python train.py --d_shared_expert=0 --routed_scale=1.0 --scale_expert_input=true --init_std_router=0.00624
Below are experts of layer 2 (counted from 0) of a mixture-of-experts language model. Rows are named router (the router's row for the expert), gate (a neuron's input weights, with its number), up (a neuron's input weights, with its number) and show model dimensions 0-127. Each number is 128 + 24 x the weight over its row's rms, rounded and kept within 0 to 255. Numbers have three digits each.
After each expert's rows: "gets" lists some tokens that make up at least twice as much of what it gets as of all text; "mostly gets" lists some tokens that are sent to it at least half of the time. This comes from a sample of Wikipedia text that the model never trained on. Tokens count by the router's weight.

# expert 40
router:114156128156129125128089093158138117140170114118138133105088131163186101096118099124116146108124112149163165192117122163128135147113114103127100116154118119144129156149152154097142123162125142102122114136139090153112118117160102151142125144079132154105078179127108139142112111144086113119160104107137138127165143089166109087147111134124130075108127148129115079166145102145103115133148
gate0:135122116092133092163101153124119125118149130110164155098121109128135102155131159122167152117115112151170107116136119140149113146121131119121108114149139156165122124146114085066148117133147140093141138151157083166161131087132066085112137140166134168123109120132139115142091179167129129103140105103163170143138149115070139119145097117088122089098111117143106113153148104149126143099122
up0:132136159170121172084150133168137141154114125104136128148155107142166132085142157137097125112135152109128127153152126139091134137165125143168154127134147131095162136137154163133128121117103116135106143136145156090071151097148133094126132110143138104167175122122105158102158133101118135129156110215128073108120116133149129077107115122160135132160140172149135133142135161143093135123132
gets: "t", "k", "g", "h", "c", "n"
mostly gets: "k", "ig", "t", " Ch", "at", "ak"

# expert 41
router:128137140140139113145120096127099131125105124163101146127088159144111135114148106161108134110116126149171133139129127138135166154097106143193122130165115157111103144099159133135111094136140119108136110125074121147126142129185116160110123114101119166132137128107124069134079118156117136098192091089143108137146118074121147118137145131084120094117092104143131130129144143095153169098170
gate4:139160098113141134126167127091155132181163137109170087163075125099100125164110146127130103106069095191132112114084137103141152122113147144129103151084125152139149104101127131126109143128120096141099150111115145139150139153110133121142137147090164131133112146143109188100141090168114139109148181120134150107099107148154127101157118133117133113121153120115152110148121150151128127148097
up4:112134121094105100086127110180103165105136118149087147131146126140142148156126106130079134150172170101170094094122163116164167139132110114130119162139161138155152119109147136123128146129081130097130107153125154104172121124147126117135129125132130146141100113149153151145149135140150166161147093163175117182134107137128148106182176142120150135127111119094156150157165128111114126141154
gets: "us", "}", "a", "e", "ic", "is"
mostly gets: "idae", " protein", " Animalia", " Species", " acid", " beetle"

# expert 21
router:140096113157130144101138108115140126134102124161143138165138174113136087130144125139114109129089126142139126199091139161102144136096120147137115111155119147115075136113141128175165135143164108110142139059113143147127100154146126161109102120116115147129124154155114111122109082132112157110178135119168109138146124096141119113095139136082165112116123084132116173174116139151118180126111
gate3:123135171112145158120093123133095127121136109131086077135122158095127134177166159111113120122120173117122146129101115153091123108081155144088103182130118148137135132126100134139110080117133150117133138155177121069139120092096153109139120136137138114146122098104126128138112128161177110159138131119089072126105108106111100105141133130101101153125127101081100098177151134105109136129133
up3:106147152103139147122163144119096135152107127151092160146141134176126131137143158127123135153134178114163095149142099147137117138106171160099084149101111145127181103136159134112120105111094142149150129147166146159151156115147152141108115126088107138122109078101141157129115161135158125120094138189152088110138131138113086121126077112181121131131155117103141102170097139111129144141132
gets: "o", "a", " de", "e", "é", " France"
mostly gets: "ón", " de", " Louis", " France", "é", "ía"

# expert 42
router:110107131149166147137147090115093107118091101159143096089109127100160129087114103135103104133079087139142162137142123154112151157100102150092101124132169119154090117141151145113128125133126087072131153135103113118154119153133127137112163148095122156097116144111106122139142081129122109114126129134113111135148158113135143090157143104138160062153174115093103168135133165125124169129145
gate4:125152174129135107117132146115188171169143105139131146140138148153180155166116138129191110120120146177076129051129152126145146167118121119109124100118123140117127133106136090132140139165137109150123130126107157127109131154124119128161116114121120112151132156065171136136132169143160132150152149141140095107132130138138142110090142131178141088125140158138115127172122112159113157111140
up4:168120164108114083127140118100122086099159134122115132090092101120135141137099147116138121164111118132110109126139165098108151132200153141103108120144078132128098138113115126164159096113121153145142145132155163124122146160134153117171141106149139088172107178114134103134129111126172146176121103117115152150153150116114087163122174128134128090145132139101148126162129124160108153106167
gets: " of", "ing", " won", " received", " took", " at"
mostly gets: " wrote", " wa", " take", " taking", " playing", " gave"

# expert 23
router:149129138118120048151144129152115148133097117136197123114096161133125144062171107125128140146115098139119120189111071153124135136132120147158133103139145123142130142113159095143136151104167137097122100134107109162139137173119134192132126138121140127127119128097133100153103156150108128104148114104166147091153144122170125154135093114127159091103124121104138136138117152159145145108142
gate3:115085102107144162148161135163117121147110089137168134105087125073145157135139117134097143143131130105123076147097117117131148122112166147108128112133126150183165148079126123166147130098093161127141112110163154137105157147098131161164099117134149196109160121104110116098120115118096102114134129118126154126151120121154153111152139105130104089112124124154130123072168152161135115127140
up3:114160125127101095108129100168117099071161151118121090133162124110111113113115081120140098129095129080149134160118156141154126126115137163097120141133125134137136104138093123119151144131149117092139118134133104180131097147123135151094158130092133131143106082120098144141139124123158122161091081127112136164097115137166112152104116109141106093149126172145092088183095184114153139136145
gets: "ti", "no", "ki", "to", "ko", "ka"
mostly gets: "iti", "no", "ani", "asi", "shi", "uke"

# expert 22
router:129127127167146108137116130111115134129067113114142145149124144160129116125132099167126160082095094129197171165110082145130145148121086126131064136151160135152093106118132148145129135120114136070099111066130108128118139129181112148149133127090129179124154137113085091149139129140109149135127163123148097144151131104131157122132134127111124135083103108130122124104131156113100149120124
gate4:140128172148122135139110121163124145121163143165127145133088115126100091130127133144124125109152138113155127103121091182126134150152119126117058168147202115134145183127161135132068140132117110117087154107131150090156155119123170097109089124161113110127126102127149124131140098132122135131090091137114095163121120115085148126160130112126133129134136134150142082174106105142122164134145
up4:122129124177127064151109114097078083141089100132156097138143108176162130151115103158096175148121117128148138094144092104150097132146155137152160139107113125141142159099162116095125147091177128133141110156129111118094085132138147129147108147141136146140116130137079118112108144123140120136155139125094136158125138107120100161135130156127139115075140132124090125072160128145104122106160
gets: " 0", " 1", " |", " 2", " 3", ")"
mostly gets: " ENG", " FW", " ITA", " FRA", " MF", " AUS"

# expert 20
router:107107102148172086086076141094130115096135134144134079124117119175162107173086129157098118124131126142136138200131105132098102171118118175156127129112150166139105161142130107126155136147134122099136117124134113175154084125149145130154085157126096157120126147115106122140121165142135112138148163132131162126126119085117146138134132115117128088149170120150103139157137134131085157138111
gate0:169108133121114103080140097095115108125130104157093122161132101142146159130091097084107148155137166126112162147126111129128104094142170094116100126133130104134126149157172106142151101087156085084148150113164162130143127154155157125124101163153149110106108118130131155160141156132142151166130167152098102138070131106144138148096103080133133120114107150115121107148109158119126135156129
up0:144144114137094148063107195138077100080121135114132125125091163151121107135145130103097140148131096167134171122127146170118129095112122210126107136156108121112168198154110125126151144173130150121086126097156134151137118114113133122121140116087115127117146136124151129119135153144125116115126131120112120129126120161079121148117112128127139157145133148083137101089148094140136154143130
gets: " E", " W", "W", "w", " A", " w"
mostly gets: " E", " w", " Ref", " Jack", " McC", " Sher"

# expert 1
router:093142126116138110139163164133120124112083111143147127102127154122153108138154094138129124125073084178146164133146140139157130136098103094126120094136126116152130116141145170134122136102123158110118136054132119152142128129144144128095121114087123164129106140097113113136123138188084152149150114108122162139140169114139153095179142127108158077111109124127159149186124125075123130124142
gate0:138107135111074185184129148140143136150120134150101177134191099147124139121153111129128103153131120117155108129160135124115111133093117112122115087145109085126130137137160107109087137091121080095130117120132094162144121176135097108113124139094112126108114103133122137103088126145142127146128051098144122106128129145126108109145113127124127103139125104130104156143150079139102178177125
up0:164127131163108101121155096102147076097091142107074128099113097119125148144151141109154121109112082195140146152105129152101139154120118134123097137109126139077152151091155156154154163133112145115092116100140150131110155143118091134126143085127138120179121149150115108121142165136138137113127129163108142155132151153140108155082127127151135117084071102127130103152130096150141106111129
gets: "'", "’", " father", "ist", " politician", " son"
mostly gets: " politician", " son", " author", " married", "'", " footballer"

# expert 17
router:175131132140140073138130113114126124104071127157141090122106148117159128113094095141122135103134124125111123103122107202112115130103104131119123125160125150146113152131145143117072146147116121068118138115119119127146116156166146123128125111119136163135140165152096093183096113153151114135163158105142142107138114124177154106150156131116158082111166117148145154165159144154084138102129
gate4:127167190133122092142060134139141174176146136146102138149111125157135147157114174127143136091133094122145116125094121176119169143145115143107134137145158164105129072134162090150125136110122128100131112135118117133145135128166114120139122128129135106135139131104123069143132149144147133122137114109106123161166156161145125150152169128117106136167163103101114137119102114123083121152191
up4:120146131140130122123108111109167150176137119116133150136123153118075159150120166117124123140125104158124128133140168123128216143149145152119141138124118156108120117100168130115113178142083114129137117119128085109125088124141085143164129100131153095158118132069102112136125133115157107069142098120104100117143128105124117122144143096125145125147121182159159115154078133132075138149130
gets: " to", " for", " with", " by", " of", " from"
mostly gets: " for", " with", " against", " include", " without", " among"

# expert 26
router:132092142120170123128155138155104075106107127164153130083113152116132141123146137169160154079106078091158154157103085161147094113114098116143108114153130179135130144121179148132117115123124121116102103111139128123124128096157144154117141123112167144159114176128070072149095151126128095132161165136113113132149126129143118120126101154117147107132126133143113146144123086161161154130132
gate0:117124117149096124090101168142128111146096173110108106148143116149134093141082161196132155150150102134122136164105156125098132100126136140089117107161131104111150114120100164110092135150131106153091108124116099101149118107147133134097152131145127145095145145109134135127139117145141134160174137100163135135114152138099091119119148126074104110167132107106126116089111080119086177165150
up0:107140143121116135118144088077149128091121083126131149131054129137118160185124093150150118121134099119117166110129150140169124114139141136164115140150121148097113132104099145125148122088124075123128119142157166143128152140123073157130081121126129111152157141057145135134140142088144136120144159105143135124162131155134137153160127117156109120142185121148119118132169155135147127103087
gets: ")", " by", "up", "\"", "lit", "raph"
mostly gets: " guitar", "lit", "up", " Label", " Release", " bass"

# expert 37
router:134157105140157086110116123129142113132154130140159108106137134155150101121125112096131102123143123105129156176103152171121155140095123122116098127135103151150173145142107086126135113163158142103115077134114089151110136119172122145153123161089149121118121173122120097150116111146134146079160130121151110110135164094125176089152178104145143101083149109095088149163126128121099125143171
gate0:090102151112140149126086160117116127141105114147144121139149135131092106087134114082121114130170140162158078124136132105159081139162132139132086149116136143148119085132112085125129141116137130091109159168096110163175141130146143115128103103124150109092128144124134129149137117159111139179164135132158161108103127117124075157107121161127156128095143098103135091087156116130154096166159
up0:131136130129081141099134141151094109175125145123111136094122114120142100113145137138176128112128087115125098140151190139101163120088165138134159101191129107135114138155126129092138130127072135122110122134133120109141133081132083122093153091140109140120137078157104126141111117154101092105135073119113103135146106153140125107151100098112132130140073141134098159142123091091099141114140
gets: "r", "l", "y", "er", "or", "ar"
mostly gets: "ar", "ul", "ir", "r", "ker", "ie"

# expert 0
router:113132119115135134121107098178104103096106096124141134133095128120140107154106123110083102121120146171144121155114128125105156169103107184128140099180124156153098143116180121132139129146127149116127113102146104137155108150187134187119115138079088108158140155118120115159099145157132146136168097126137112134130155128092138124127150109073150121126102076131123119147143105164101112102152
gate1:150148109151165143098083105133120139114113168106137129113094162135112130175119167110172182139117121150157143106085104089131145137092152155138097122164151118119114108143129103123117116081126138144131111059090076153125145123142089113118139130121140160172122138149115116142154144120102142116133133139118105152107119090136105147118116135148090146090100112117119110155106128102165157083097
up1:117157103125112171111108130109082103126086143083129116111096134159130119110133117132161157156116119188174146124107113110193130172104169134135104117162117107122145108090104133119167111084105165141130144133117111163131106115150081121099113130157133123158130130156167169120137118092095139130142159141155127153133130116111117141130100100123140156160118111150095109109117146091122114102079
gets: "s", " United", " National", " World", " Air", " River"
mostly gets: " Royal", " Army", " Corps", " Railway", " Military", " Street"

# expert 43
router:116112142128148143104117133117120132083113110128129079114113125167167107153121106107130178088123065141128187169140150118129122135136113146138107127172110109116118126120124140128104113115129126108149181115077095149105115165167111096096126159117131161131150163149117118132149142140149109159143098100108092107084136131116154101135157129083150093137133085146117162144127101175120132143164
gate1:148156096126136120125133110162128144081123130160079120152127120169111124102127154179077126144127162141111077112131116171108136120094094152186136113089105134141119136143097144149125108120119147163151148166112122138111146129082142099152087114136109108136153113129141131079129110129134114118148126100150157154100143116167074130126149144101117091095120110100192135139108110119118152136152
up1:157129160107136105146096133134105139132188152107067134133140112142128145127127100186141131098146119133162116196134147133166148191167072139156127126146118107124101111084129139123100114115150133172129108082132155127141110090148085117144132129116140084126130102121143123125146141119133115134144054090118108148154125147122126121142133127095157142132147139137166153105151148111138108147126
gets: " p", " St", " cl", " him", " s", " st"
mostly gets: " p", " St", " st", " cl", " rel", " Fl"

# expert 2
router:121114166144133112152134114125082144099086139160149139150096133158186116126124124153147103105116136121186165185119150138141170124128157083112108124147128128128133122114134119152128168140109121104144139109142145148096142114144149136104122110096154133138156124121155069181101129120139117105138095095107104131101087113101134117135095093098115104123166068145116172106158142104128145151144
gate1:144166114123136160147132123157093130124131104168102147146163118098143149153159175119118120116137133125151138162109134158156102121101174110138135153102132106124064143127109144108079155154121117135149103114111138123149116129161097097103124127175132102117080124123102146125152101102127137140140123103123141111187105178116139129130093136095107163122143165138170092133125163180142127100173
up1:172147098142144134068165143175128114138130134152156154127130113136107140127187150132164132140137150105139158142130122082103123114104168151163114094146097164176113146080115125109166082168123133144114122093094130139153130148091132118104152152096133112103146088114121118168138131113147133106113136150155115146134098151151141147111132103158129158109134166082163101130126161105113125147126
gets: "=", " is", " place", " also", "See", " use"
mostly gets: " Succeeded", "See", "History", " Preceded", " refer", " place"

# expert 45
router:143093146155149112078150129134123152106109079147176103120097152160153132090135112178110174138126170146121142139104124148124149142106087155118156117158168122144123131099112122144129111120148150123095117104134111102129148148141105167101094094104140155116144121089086131176091110151089134117146119114155120130107145151131182138139096100094131099164112137124109158151173131099141135130102
gate0:105105102135145126134139168068088108118132099116180155129103093124145124144136123130113091146109149115158159136123167159134162124133146114144099150154127148086153117134125206110121131111155112105104101131126138134143107159171150132114168103128118142129143095141141146140121092082120120160100183134101152159099131130122168166168102118082129156153161123134110144165139125132122126117150
up0:160151085155105164158158157124127106117134133122185125126134152153158129143135129114098120138119130183113121150112149126142119125092144156112119106139114146101112109136143140134151174134116117111122123124116141157163053104156121171096126091146115118135144142107128137138103139089090109144111114125139127163162094118115119154154125124100123189138139094134165128155112162095157077083172
gets: " –", " -", " —", "  ", "time", "ame"
mostly gets: " –", " -", " —", "time", " Stadium", " Field"

# expert 25
router:134105156136106121101097109083105112112119119169145142131079152123166100117138117140137119126129118150104170172128130117084125149109107116132094101125131127129119113128155161137094102153129137119148156083106116178120099155150117140108130109088115143157092153146124098158077097150116145126177117127109132089178149124112165096163117145110129080164089114112154143088159099115109144127126
gate0:177160139135129082148121091097115139113156145118133102135138109111108129118067115124153141156110131142161116177135112125111081155129127112135144171156142125109131154125134135159115116114092136172146106149109157139163141126109157182137178164142107149145146151111137165162087131106132164098112113148147142124116151138100157121151154140102122083141102124139127126130172062166146107138128
up0:095165099138146181154133151101136150066123098161130129152083168164118131093145164137131123129121126134152168122144134151102148084140129109137110130106087095136160113113106137125173133173158127105096153157119154124090152112132108117132103124162118124101083128093081158135114128162108096130140169124113098154127129117158135124100091141145118159121140069128134130106130118159133149109116
gets: " (", " \"", "{", "(", " $", " '"
mostly gets: " (", " \"", "{", "(", " $", "\\"

# expert 28
router:152121142143130102094135107162087109118094091120148118100093122148142093067120120144111148099101106144117161129129098165125145125067135144123131117142149129158129121129182108139126109144153105114172168104101121166128122142150153152141164145094173166132155163145097105145132141167135089143158101112135120109143133143133115109131129069124127094133139102143154163167148141162127136090120
gate4:151184159115110127148122146139095091127107073110117146171109141071116153143126134111118108105142113155142125105119177115125147099092139085101120158112120123131188157085103109132133096132141141118145105142151133175099154136113127104121108127113155131113137132089146113110117162098106115149117145109164151136168163127162156096128125186135161166133140098105153149114149132095130117146104
up4:123105104100083098136137111149133120148130129107145148113124139107132106153125135129097174137141129090125127134141131088135095171090117182160146116135121104160098114146175159126146173161124122129105097130148143100175123125139173154109101112133107094130113158115076161157148129141110126102123163099126118132152116128065135129100143088134092158136106156130083134121109117131157067116129
gets: " in", " at", " In", " from", "In", " of"
mostly gets: " In", "In", " during", " until", " through", " in"

# expert 15
router:110109096162138103098126123120108146120122079156164137115135131186157107116153121120122082122152064116165131186131116167131137099111125097155099113168129134168114142081149099110115128090128139094140099130107137104133130139155166125088130147085109119130115178111125120144096144100128161086122127102143103144126163131083103143115149106092125112112111119130115154131123137120099154157152
gate4:137112117154129146129098164139191088161126104167153156171122124123098122118161131109141124148153160133199120110128130096104170125127119140145092153089135150125157104095170094171107133136145118110131165095141121156142113120149152131164117126124094110135158128106143103150127157111086142111154107132146095160138136141115095152155120127156133094149102145119133132165151145065151133135108
up4:118133124114117095095114116147126130149190182087107157108179098110158139182095159106139120116100121107108145111134131123093150138155150149153139114125085147098132104113133130151114171135127143132127176115122115106107115140131140100120163135125114158075146083115122180117137114123115098165110108091171116138149127145114116123139092168101155158144140089161149132114120153097131123120164
gets: "da", "la", "ca", "na", "ba", "ua"
mostly gets: "ua", " mar", "lu", " explo", "ca", "ea"

# expert 44
router:112126145151200084154133109096147138098101124151170128130095140146160101129092115126120162127103090130121133152116105141137122142136153151139124106138130111148123149102152108153131098114124138119117134117123096123142088159140127136112142134100137148077101135142137081170117103150088122134170120065107079133114116058146119127140114142105137104171079120098097149143163112127131138095147
gate0:102097083114135125142109087121131113092153087126147111109132076097155061100136164134165145136121144128115145096156102132100176154100064144127105124120121086102135163152165124134150151126117101128140115131114100101112131147136119112105126130141204113120123155139132132091132163123114135103166139115146121141116135094136168135149112162148127111135113158123119106077125166098140140108118
up0:158119145114115110127100153142113124163153141137120093130110141109134116151127126120090159121128143109138105138112175119153100145153188092177150130163141140093091109129109123109127115109153115127142122175111128098141114120128112077095082129145106112107127140128129103154139132093158107095134181142123115125116115135124112170091158122103134139092134075170162188159087109124144104163152
gets: "ed", "d", " used", " known", "ted", "ated"
mostly gets: " began", " announced", " died", " used", " returned", " located"

# expert 5
router:150078100133130136084114135104060118127109144146123125134093193098140090131161109142142151122104117124135119196132117123115137157124104138134106119124155152176107118117166142146093116133115123125141133115117117144124130149168118199155117172081150162141150146113096110144114105156112123153158129125164095128171135143141104143129104132125135133107144097166106140149140129114100132092166
gate0:110117149164155130098120139130119124054109127108141134150126161136116123144120148136125133137101129105157161095146136094115116120121115144139161117136139100118129114135187114112155120148131111103106137127088063142133135122120069133139111108121158087084110170174105112123165112153119173140139128105142089125176143117155127134104121141137132116113092105100113128214144111102143139155117
up0:107145167103129136159136128123141079116129133145126158094147105137132111127152146123093132106102139177107136174142156177113140105117064120153116188103124139102116134101094128142113180148135138123144137140144168124081134155157145132080115148133128156156154120116117057130108153128120153138123131147090132124131134114098112090145115155131107170154123152180100096144148120138124099119141
gets: "/", "_", "ö", "–", "^", "kov"
mostly gets: "kov", " Mark", " Has", " Kon", "č", " Kas"

# expert 14
router:175117158135119136116135119158123099081124148117140124147108139116149116114153124169134138130136146109161151185132123149117146099153124151121118135117177118179100097084151160176095116120151135090132096094111117163141156122129132161107141133101133134121092140104114124210133111152122134162134084095142132125119116087129163141141146112092165122086132102154127146160157143151122166146135
gate1:163051127170101133174147101137133111122096126135140168065143141109104145151116122145142131154152139102090151149141094148123166133162160144099149152138125135131110080129157150136149088153174135156119105131123151159118100129139130189145128149121094140142148154106159122149163078119115107133114089118157135109153115116123144136119128113107141143102135171113126152157104115156129132093141
up1:150104097159144105142163113119116102099143147167111134131143156140075118095089161089131111165146121135104154139132179161126096130125115114128136110097124114112162119096140180127179163129168144141109141155163165166127159135100087107107141149075118152114095128114124117106146150148143133129109145134154108150130139160099108142136101172182128086105141142118117097112147125144145115106130
gets: "–", "19", " football", " Win", " League", "weight"
mostly gets: " football", "weight", " far", " basketball", " prec", " sports"

# expert 9
router:161060160142143106095141100108133143112137126155124116080137108157138161121128095149138092131104119144145142156097105121125144096117075112137100168157154125150120146096157115140156153138162134130057144093133109145124092128149115099105136115111130136138146139113112110149089112126146121118140096132121150083164178081096161114131154091130125068113134145136113144097165123116126134123138
gate0:119110121114125127075125146137118137098125102084125143108114124140117119129151164104153140094120114150085101194137133108118140131128154087098120107100179121094147139165150134097147142121156130098100114130110128117114100125144099070145115097162122153127105191139138119167125114144153122138124167133111128096155140122132116110109119113146154066158099148106167099133134150148078101096152
up0:155139148175154127129101127150121154101136093154099112130139140146089144096139109097116095097148130136121103151171124128148139115096125087156125168122115158115171130088121098099152111131135112105118135135107128107111110142144112143171080144138101145081142139105139125142084156135122109119087183147138120133082137160144144131115154085092141190102134117091168158151135115124091114109130
gets: ".", "1", "2", "19", ",", "0"
mostly gets: " ha", " me", " te", " bu", " stra", "Te"

# expert 31
router:164134134137163076130122129101099147115110099149158132103096141135142124093118102105116127128144093129146141120104099165121163160081139135142109110158159127127149142113168139123148114137189129078102144094124123168122154161157168134097080125119156177124142189144132079176122129160115160148128113113127116095152141136127123100154131097113159108107118098147114114151147131133100131123151
gate0:142119129124140115117120126138141116082102122143121127127129087096128141148088135130170089109140115169204098121123132130124118108134142116159091127115158080146144152103149132141113105115182102141118129171135147160127186110141117125078112076124083110116130141096113085079079114163130139087128127134121094113140156126131095153134155184116126123106132128140115133106138140127134149163125
up0:155136132156113125120119119150139146084133119182110119100100137110120121151099148093175120106111155157186092120086128118120114100099122088145081131123171077178115175135116147123144096127176100138138094135144159159117103093129117115119141105103093140127158105135111130089112132159117137095145155128127110100120148125154087106125140141105142144137125122095106117085153143142131171154135
gets: " the", "s", " their", " its", " Its", " Their"
mostly gets: " its", " their", " Its", " the", " Their", " our"

# expert 39
router:142117126091174100126112098119117130129147088125169110113075155187167129132146110135152159150122110079106126171099109143122142135085094109126114100185155160144119159110159121145096142154145139105126143107120152149096165139170161116103138138117137115148116140115139087151135120139121116139096120115124154144113147134151182103120125136119147075136113074098126155107105143140106118097146
gate4:114114134143107126179123129109105126142124122155102141150130103117142133123157123205145145105126148122161145154126128155130134155155162138123121142153085100093133133115149096102140133140108098169134149121134110160148177122110166054120194098110116156132123115155128090129143154128130114124120110125140147175142154133150155149138122139069139110181099098154136136159128074130121113117129
up4:089117145110144112185152184106125135121113121139100106113134077139182154162160128128147110141161104144142146118099086130078128126152129146126147166153096110115120112095151122107172125147148156155122179132140111147131142165105152077114142096099136159130126132104118112123145143115127115123155105116106130119099134151148158147126133120120125171145079143102089164133106152189126145146109
gets: "-", "|", "mo", "Se", "lo", " •"
mostly gets: "-", "mo", "Se"

# expert 46
router:139140111098126126142120117155112143172130117150147146131087142160151135142138094155111190126122143115149142215133122170151083142098137157111096122143161156150132137162134125168132136125133147095097094113123120186160120126122125156176110153110144144127120142102103145177106127132128161134134140132113133090118149145139126121149158072110143073165119114146140139175139148126114144121125
gate1:091109070067126114129121110120112124137126150137124122123166105112121114109120104119124135082108107121129162158118121125144103177147140117166131089152160147145078087129121123164142143123080171164139111140142122174120187154130128138105120127144130143106142158109184150116130144107093159089140093101136160139146101147147104114136112085118120127116116115119114142123164147123115062134123
up1:115117098102117121121140095141134100135115118156134132107122114086150147117139146152094067116127151134147140135141117173100148113141161127205142128116095163107131120151090145138089115099113122088154133117178140140083170200115142125118104104118096105119116087110109135081098125159091093112114103126143104119114102142132127139125127124160083143123099123121091134145120145168139138122111
gets: "tt", "ck", "ho", "ort", "nt", "ll"
mostly gets: "tt", "ck", "itt", "gg", " Ang", " Sand"

# expert 34
router:153146135120102086118111116160110130109095089110167124096098125153137075156111140149127123122132108154141163140086144147132154167114115153114091120159138111117145153137148132124120123114165145141085094118114123178108164139114168143113098121099139133092108168151135091148118134137073144181199132087121142121122129140094152133160109118113167120132124110105122106094134105141111161124157
gate0:166113144114134090152157160110158111132092133084097132130114123136119165132134122120152154111129117138123117152103076113093125138107090162099110057126145157127142145125159126086112116136152146126100113129092145174102165125124159133102094118159108143163124152121095125118155124098135133110116110151140155120101113159124126094147200143099148140105100093131111088118164170133153098135122
up0:168123142109132121147124101163132120131197126105085099145116120139098091142126105119121114114133130133118075104115135090117159130101092159134138153143112130148125156100150132128100139157148094133132137137101121156178145130130102160126136171159151108146148131130045110112155100145135178081111127097118098107131157143129124097094114119078150112121157114158133101081151143125124131102126
gets: " The", " the", "The", " first", " an", " new"
mostly gets: " The", "The", " new", " main", "the", " wide"

# expert 19
router:130108103140142119123096151142156145137153117058117138107147130139163129157146115139118124155136139163183165210163090156144147135123127125122102089135134158125112115134138109107103083148135153094117164098152128167108138168165139124126105132127136118112105144120126132170073145147110138131108129148145111110131132117111148096124126157119127048136137085123133136142157101130145161100132
gate3:105101125147129165080088104125107116132066139092158114137150091169144138135103149143107143111123131123139185148133115183130121137139098138113104144105142137131134098145090128161089116109120142123136114140118112153156095158135135152104124097134096130114133114132084117161111148088127110098120115181083139100115127123153100103165121123173147143146117123126112127166150097065134168112101
up3:092114134141098123154118132118132153126125114132112158122087181079106154060144118191124072164117140097132117105084185101107122150151151125111118120102120130150142147117142104148087137097113132155130132113138161145130150097149137142125114162127104133148128189120153137125116109099142181144128108123143127153135112124113151161143110113136174123087126137128131108141123077159116121171131
gets: "f", "st", "F", "et", "S", "R"
mostly gets: " f", " t", " front", " inf", " dist", "rol"

# expert 36
router:096091124123151090090140111122133121120132098155170146102101151123187104146116128157108116132136104168119138127145133154133137123115132166128147080148148131117123130113167133144126100165155104106150121114112146121121118130175138173126120126110115145150094129113116095150119136152152145139191096141147119097181114101153147132141125117084155084094136122138097199117186143137102131104144
gate0:124131147171119107103138143093156152184132099137117114097129106133073076157103159116140173108112131140129106102116130142117116154124113140167125183105167136122130112152088107100131135113109156100112101122120127119141147093143127112157138127108130126118154099183087165102112133112166141118126117128128156090121188154166113126156107114157143131128142168146104090102119096142104140167108
up0:107111097122112203134112114111135142085096109142142110121150141121147157146184131134106089125141099159128142134126134132127122086110137168112113145113111137109121123145194105160119167128137146103140136087128161090119107088102177124107120123122146098101140147131141142154146163127112187116160095151124134131128148116152147116121127133154155160101170124152128136189099149124165096113149
gets: ".", "\"", "!", "?", " .", "com"
mostly gets: "!", "?", "."

# expert 30
router:137087123125124099097147086131119150117100108167151109154112178140140107157111118114140113151097111149107182110123104162111172140063122125145130132135093175169117147135128116119125149156101159114109117061126143137131099163125135136148134150095129162141154145154107086177123129172135143131135132151127143111131201102109151133125147117139148119134122129082135144131129152102088128123150
gate4:142129163098134128102108124118105136169145188128121115128165131134147139161150127151129110134097128137163105161114126116140085149124102120161103127075142101149079130137125125119132121143151152154142122111090161081162087172125106131138146119173156172159119185103147120111122115160111161127130117113134162123107121155134145136171121103147131104101142182086138125184098123130119153131144
up4:169095097119114114097101100104116153128128127124170131118151117090154147180162154133142133096135042095145165143152164144137092100121136131168111106119135139113107110161177119128128126104132148138123130135089162128129176138108140090108157125161156136113138153131145106128147127130131133155120125131093151142126102119152166159163116090143097081127129151142139100138116137071113117095142
gets: " was", " is", " that", " as", " which", " were"
mostly gets: " who", " has", " which", " have", " had", " became"